{
  "n_layer": 13,
  "d_model": 384,
  "n_experts": 12,
  "experts_per_token": 1,
  "d_expert": 256,
  "d_shared_expert": 0,
  "activation": "clamped_swiglu",
  "moe_layers": [1, 2, 3, 4, 5, 6, 7, 8, 9, 10, 11, 12],
  "router_score": "sigmoid",
  "normalize_top_k": false,
  "routed_scale": 1.0,
  "balance_loss": 0.00222,
  "balance_bias": false,
  "init_std_router": 0.0393,
  "lr_router": 0.000295,
  "vocab_size": 8192,
  "norm": "rmsnorm",
  "norm_eps": 1e-06,
  "tie_embeddings": false,
  "optimizer": "muon_variant",
  "lr": 0.00635,
  "beta1": 0.95,
  "grad_clip": 2.0,
  "batch_tokens": [32768, 65536],
  "seq_len": 1024,
  "train_tokens": 363100000,
  "steps": 7923,
  "dataset": "wikipedia_en"
}
Below are experts of layer 5 (counted from 0) of a mixture-of-experts language model. Rows are named router (the router's row for the expert), gate (a neuron's input weights, with its number), up (a neuron's input weights, with its number) and show model dimensions 96-191. Each number is 128 + 24 x the weight over its row's rms, rounded and kept within 0 to 255. Numbers have three digits each.
After each expert's rows: a language model's description of what the expert responds to. This comes from a sample of Wikipedia text that the model never trained on.

# expert 5
router:143123172146132107135130159134150132128137145092176136104119131134089123165139096112166102108134128157126122111138108114125143125119165100088128138093110153128156103100145118146133111145126152109083152095156119103157157097113156128077131115151101143129153141183145131132129183112110160114
gate0:184185158083153117152094090105139115181135129143128097147162145155108085140105132114155146108148115156163130129122127160100104117156140130117141108098138164093161095144120137088133150142119145097142147116140124156132133162096118113094122156111107086136136148151121095121115149157115158157
up0:157097141134120117144119115131112122152138124171147110142096127142109120118126123128162141092157079113075080101109111131157094078109116140167152098130129137123089156142163104101117162147125101132119184153112135123098119140099139093126144153082127112143142156147097138131142114178110188125
gate1:118148167144104122148147142141120179145179137147128156109114124123110183116147126140112128109139082119131116183141098125114169144143170118077065163114124088109180149153146132124140130119149153109109096157128154132119116137125133132137117119125170159115123128180109117194097113125142127150
up1:087139081123125143150145125149082105117097129123129159129111157121133093139168132078140088118184109123129126163101127132169151107170099116132135155132121149119132137141116106098134110052139167132130134087117146111165112139156110135096151127095147108090144107159133124130124173141130155159
gate2:125135150145110078142159130134174117123095133096096137150151136148089132142184108129142112124091073139101112117128144131135100125144201130135099115118154137097133124128115148117135125154092122112145197108094147107117102097129157155163133173140163166162166109125162118094131152095112141130
up2:144135172130117104136160124106146124140121138093107153130166130145083123185174114129146113126113104141145144096138159113124109098157153130128098137119161161120136154121121117112131135128172114087155158141106140145122113128156146191124124143149126143154129104081151103088142115109137125089
gate3:113178112144110121114151116098158153111108173120158110125135138138105066117159127110128158124114141132132108119144096092059125126160100114182132120133155132134132127143156130104086108113149136168079147123104085116093119151153132156111154157145123116151119140140138099094136101148104136136
up3:119153149124099114112152130159117130132125172106141110148136110110097088133131152108129170100088138138136132100139104121104108143188090145180102140142137102130158144138172137131135131122164141146112143139123124105086134121150167149089143184079111101136141134130183122103078120126114162088
What it handles: Parties, parentheses, organizations

# expert 6
router:103102150158100136144139146172198191149157146116144149136155131156147093132139141141153150121125080160118110099120173119109070128126132150102109096102112115125124135121108156182149095130139086152153101103127156134164166144158139142133125156130115106118149161158125119113158131114141139109
gate0:088119095154167124165104098128149126161085118170089106155161100112122085151136147145167100159176171088114121146093137108156148139110113165142159147123122144132146141164185096122132115149104120156097159107117143146109123117155093121086162150130150142128138136138132149121122185155185093147
up0:125061092119140150156133133124116115150134101147114125186120131113129156120112139153186132135166163139096158134094111137124124136097126120119134139135114138168149151178173123168147124150123094126103158152108123080155158133119131107144133140164085161172104150134128128130090160126173110122
gate1:126096146130137107133146142135114136136136145160122132128127116124165090141159154147171141128146162142127131100122164129115116103107140088121089142139129096147089139136148161122081150121105140061126106114110093141138110135135118156144067125117141188123123105165146138122140107144196113145
up1:131083143156156120171113134146178151113130134160116128146128156143159087128144174119153117116134172152107114143118135124134123097095130099152099126143116092137107140146168163138142130124155135134099115129140138118124100168134111093135113136097147177109082144130175148068126121157142131112
gate2:105142133131064153142139201162110112166129085092118105136169116120129143125151121168114185103146201111111104129124129110133142147127129139081177125161127086144126137132115102084141123147124139141169143170068151137132136136112130145122115134086114149146149124165144131142114125129164149112
up2:112116177148107114154112171146114097151130110075139148087149082106150148112106122157123138135134139146140100111165127144116136149132138118116132155137119135114161095143090159098100159129109169159156097120109097131137192134120142101126129166154109161114127130094125158162143139112144092168
gate3:168169166160154119141107125111147092119122123122141124124103114096121117108121118117139117115105098167069136127141104098079139136127144124104178137144111148145092128143097121144135131113110125106151146123134100135062140117123116163151121138145081155103179106136124131134145110151148123152
up3:098158137144122107129149131145100119108087164127148134145134167165133099128120127136101128146152139116082150150114102135073195124147121119133095086117110120098153151107161114123137142118168174103138126116145117113142132107102122152109132174153153127134124094148127101151188120127163111113
What it handles: Mid-word pieces, modals

# expert 1
router:166148140096143116090156087113130146132124108105127148139111102110128124102147184103172134157133143131100073110177075141108084164135116067148115120150091170152163155117112164129150093132163148117113132080127146107133166107154153122107086161084106153155137118112136116137104153120118147158
gate0:184163123112100162144056097142118138155143093111111144117101105131104135123109101165125144108114141151156097146168154153082168168143130091145142118110105140163101094098096152145125160184124111112155102156088127171164145154154128103118140133110156125131116136112108126149126150116145103116
up0:101145127156135123148162169118154100107124101153091127127147134113112134123147129111128162141105124114151133128145110130126144145151108145106109128117140153133080154146098086115125106109155168165114098151146115162129161123139114141120106162128114134128102112142092116109128144116055154142
gate1:117137101113108111079095098154120088123107131199127150119157148107128132119126114125119179133144117127153083134122123134130137153122131119134124141145143154100129098149150111080147164133167124122067122115127115115154177150120133058072140145144144105147136110105155092160130124145110104130
up1:096119128125072128093118138138130082118136136170092170128129178160113126117090125155137187120090138120131124147132146151151133133094147127145140135134113134121125142102126094081142170149126105154103127132146082122129141193131127051085130151121130126146094143138168119109113129114112139149
gate2:148135101148147139134134108130087149124120097146126111124134121147158121149065115144147134161156140097163097106149138119085140150096131130155103121173153121135138169128132123110148113102131074123111121118158154083116125159145157133106147143156152162087152101132080153076127180116128146127
up2:146126096125125133125131112158068137121133079097116114142131130132100085174154126119137114150139142115148115109170138129087166156132127161111094138158117102150140146120116118082146128100147098155130106111148142104133100125147139134145154124102139170080147100142108133101154159110151151146
gate3:130142132127147123124143102155056154147156146074169146153089145139130148137100142111130110104169152145115113146139149091143097143122079071112179148143117088115145140137106110160121140139136091106121141166131122092131136155107150104137117131136144117117110123093130086134139092071166143139
up3:112162096096163086129145111169085134107105155122101106155108096112158139126105117114151150140137115159109107152118125103127104112156099096137125130136139119163160115111152095158173118127159118127112150121141157152128117123136129095112092137123114147136139117108118099090111147127130095114
What it handles: Infobox and list markup

# expert 0
router:124138124150136136127123151143121114122178177126159147137125131115103119137145138129139133111075130151134152108117104117113124143137096165120112158126161148116145130085177133175164150128139103161115168121112117138154148134145137171113126155159086146115153146148107101117137162105085127129
gate0:131137143107140093114121133140154145128121110120122111171116147125090126144122116128122134166123121125122170141104179146086128144150143163156125132067136094144167102142090121163129110154090128118099133137122158122075117109108119159151131148148132151139096131146134144134116129135135130168
up0:097161145104122097123148144117139152153107163124126097190158147067122132126095155138077156126127139162114089126098131110123131129201130125146124080145132143149137129151141104113116114143138148128142129118131111164087113120149116105129158149107125132143127149125103116152134125108097099110
gate1:144124117133091163139144130154143113145119176142147119120142117148161146153099140100136129120110087142113182104150126152080120138120107134104109095163128106089166122128105103135122137131147169117098103125104116113179137123164136099143111126140146126147149120111122127096196155116131140153
up1:123133096147121135134144169110145162152116155134135110131132138157141158114128118109154131087127113136131137121141075152153117118137101129091124131146111118170136148131112089103082149104123152130102127139120124092130145130146152045156178129134136103134125139125118136141170155124138162165
gate2:162130152121142110115165122145151108141142136119107104118135124112090102149104109162138131105129114151068129176143143103136136120138119145103159135126133172115109130148103125119109077157135112153124136161117137114161131181124138156098132146121123124132173147127112125082097137094150144167
up2:160152138077133134115105098147120093117186119144119116152141153119108110121105152160146087118124160156129150125155098140103096125117148162089151128169129161174121133175095103111142113126160092119130166124100105129145116191110118142113138161095115140166139113109133117107094131101173132126
gate3:101133106150105137124109065099153157176131108114164160103140111132081136114109133135140087096122137124143110106136149129142103107140139122165137107127128083104117105138132111124137114119140129131123113153105103128102153128122175138160169095172101129110148147127129132125143068157124166160
up3:135131114137090145133099119109132148160120114086140157104154157123109100102143182136141071094110203125125129108120141097157111151135121119144122127119140120130105115173135070125164137138167103119110168083110115120137098151114114139113099141120124115094142090147131124131146138139136133120
What it handles: Word-piece starts, narrative

# expert 11
router:157095167123135154161119143134183138139105172108164161126141162151130167176143127170115144099104105135065148114152146124136104145130084100107101138097145133154162164146162116148135103155163152104128117088123136156157116141137153149097152118119080152148144108094138114143152104112152139098
gate0:156137166122121102128185141163075153096123136082156132120117129134134122129156100122110127134107161130108134140140151144109150093138165130118079125181132107140086128135112141098099132158171116140116152143126125098101134098152162126118153144081112090161166152097152124091135131102208113158
up0:155139152105155061114219145154075113129150111096120142102124147120124107126182106107085121133103182134118155142151147115106156111149177126133098099178138105139111117096085127111091142116146108126130156157138110132132145126166165135145113138088140096130175176093157140102130120097183104158
gate1:099151158102134117130169091153171098123123170136150146115114145094078148116129138111118143131082154142135141126094146150112123153116077157117100108148143158095130095126151126076173106132130105097103135107136185119163146085089093118141141163146162147120140133148160129124128119108132104118
up1:130126115144123085088127108135110095102143152117112135162147166097153123137114121146094137149111156118135111142141099113136127135130106107095136161152125156159137103119107133116124090114125169086134154132130110155145135154126119073115136164114129123120116119140128124114150128110085132121
gate2:153149112097110145112114080107131163118100124117137119148079098105152129165090179069150125103126145156141113080156116135153121144096144093128085164135132127110154077127133106085150159093083090115121145133170132143126093124133117129140109190178135120121091102109144120137119127124112129106
up2:167144100092093157103119134118150131139095128117117111154123122098154121157080161094150123116129132171163092078129136142142139141090144122131084159132146125133122074128130125108148179092075090123116146149177101113104117148114086132129101182137089097128111120077116114128117123109117131120
gate3:150176129133125131131171158140140159096145115105172128095143113104125151116141142122157165127141133120109074139136145139163132097088143143165091136105140144121088131161108136102143119121141099126128152092147094100148106121103156148129110131100136147092130094171113143112099143098131133115
up3:153119097131086138082144182096144158146178154099125119137118132127109105117163134122138142154121139137118108145119069149137142137093121130159146138152135136118153151127156117127128120115130113133149131100119137122122147150088149134116123131135114135145113121162128134082148122096079151130
What it handles: Table cells and units

# expert 3
router:126134136128086131161101120173129129110122132150127130144124068128164109164130190149144150106109098156134111132119105162114156119096119137084172095122107103149126131100142119132135108172124086148110162099114175170172105089111095154120095128126111136121146123162160094133170110106117141116
gate0:126115120118132093108127176103114155123148138149101084180157134129174140158121130150120123080100159110115099104144148122112116120142140169166139135148121129109150159144149167129128129120128177102129111109132129123091124092162087107082103135104117103079156168101060118121106132145140132139
up0:153112155133116146172115112084106137138185087171123078104161115113109173134134147144108151157105111088118127153095137097108115191113109147147148103156124105081147156104132079077151170144124139134143113111133168094113149112125122112113130117087160139142126108136100109127098127119110131121
gate1:153132149112097127124135130132136105130089125161150174118102099154147155159142143055150134135143124130108101093108063114127127102103130144168140125153116111100142146111127133154148116173151107135107130078153100124142096160092121076112141095155132148072137154107070136101139145108116165107
up1:133129118127122132152171089153116162123100096126141135142089141152168126128135087128107117173131141124182083119180109140119118119115147107195126140167071113115117130086157124128152117130111142090110123103137123098130085114078100100126105130149099128161117131129111105124135138142120141113
gate2:082108145138158115146109147155171094142160158122166108112089130166150127095171162121125086145131117144124100136137083130105122156074092126124116119141111113102105145133149119162099121101167120161139107146137167140096121108131122131139118099136133111091105157149080119119163129124127112149
up2:117122138156174098128151155102122084162189127142176112127090114149144074134143129108130093157129109098110129134169085111102131116108082139149111152134093144104129168136142141094105106111135118151138100144119152132114096120118138131102087108118136098107142165170144145141154123102114108102
gate3:118074150108102090155141128147145115094111129122103169139126124113155157131113157141113176102129068116100120104142141140122118109142158119152157137141094139120133105115143090167147145128136098142135120140141139143149098110111154156158115099115089126153150131120117140145126130117077126094
up3:113101107139150096135112134174116131140121132122123143151140149099132114136122131139128138118139146132132103102149120147152119139138109122168124136156071133144116093152159149146148151109143122089109128157105178173190056100141151192135127149093139163103154149121135122133151157115071123132
What it handles: Possessives and name pieces

# expert 2
router:158099122148154102105118120110137180125150098120164114156110094133141114133151162137093084127133138139092133147153108094128077145129138113077122160156117145129122166122122113158119072137097078140100144132105104091125164130134124104106085124098156158141159105102129167107136140105105120127
gate0:147101144137149096108153123124161139138109139097095121142152155155103110114127146140162131104090143104085131134072101155103142169091133128110126113124101130143156146138089126102119103138136089117113135135100135104120177135109137167100175116119118161130173146107154153086083152126145163125
up0:163114145148100086123135137111119137153121125126099124149133127146128114115124170154132149104094152096095157179104102119110125152069131117100159110086127152146126148119098098108099129125159074144103135113112158136104164100103103142112155117134133129140136127087114123107076143130176163099
gate1:114134113114120126171087147146098128171160155110138147097115096106116148147069098101128115068125147120143133114132116114141130120140118065124141108155099109110114149123147122151151077115178142159167104092115121112117178109098141083176068077086081112162122122153117118104143109115124115100
up1:114118155119120114155177120111145159113124141146128118099117125120145149123111100145118086083110140152147122098102115105143109135132109101072134105141119153097143113146104136172146119130131154133122103139087114094101135126085136118160128125120155134172107110148079128172106153129133117128
gate2:137140136158088115128133111137146111160178126114113153149142146145127086144148113150150141150129126165157120122112147149119133127152131116102149146090140142110148114160077142105120114122090108136123158146082162132167126107157076137106130120165146152163151131065091149132160111114120142111
up2:132113116156112162117086140129126107148150142136106129147135123084115128172101150147149164114127100155166145123095151153118122157111139094124110158136142110091119087128094113123111107114120141136114175159136148121112124127129104158098143115161147162179135134102105160104166132132138124109
gate3:152090096162132110129119104090071147120094125140140069137135110138098160152149157115137095108111100121150139154119126100092075128115132147110110124143111106143093117140138124145116135113152136125109121060110131104146151102108146116119110174112144102121140080145167139095109136124087124125
up3:142064119155134113134123089137120112121109113130112108135115105110119146135146161103162127101124102094152120102132105138150134108117096115117142146134121129128086100147128140109135168114119133127134131053113177127141149121143135152101138171141132107133166111116178139135108124159104092106
What it handles: Conjunctions, species text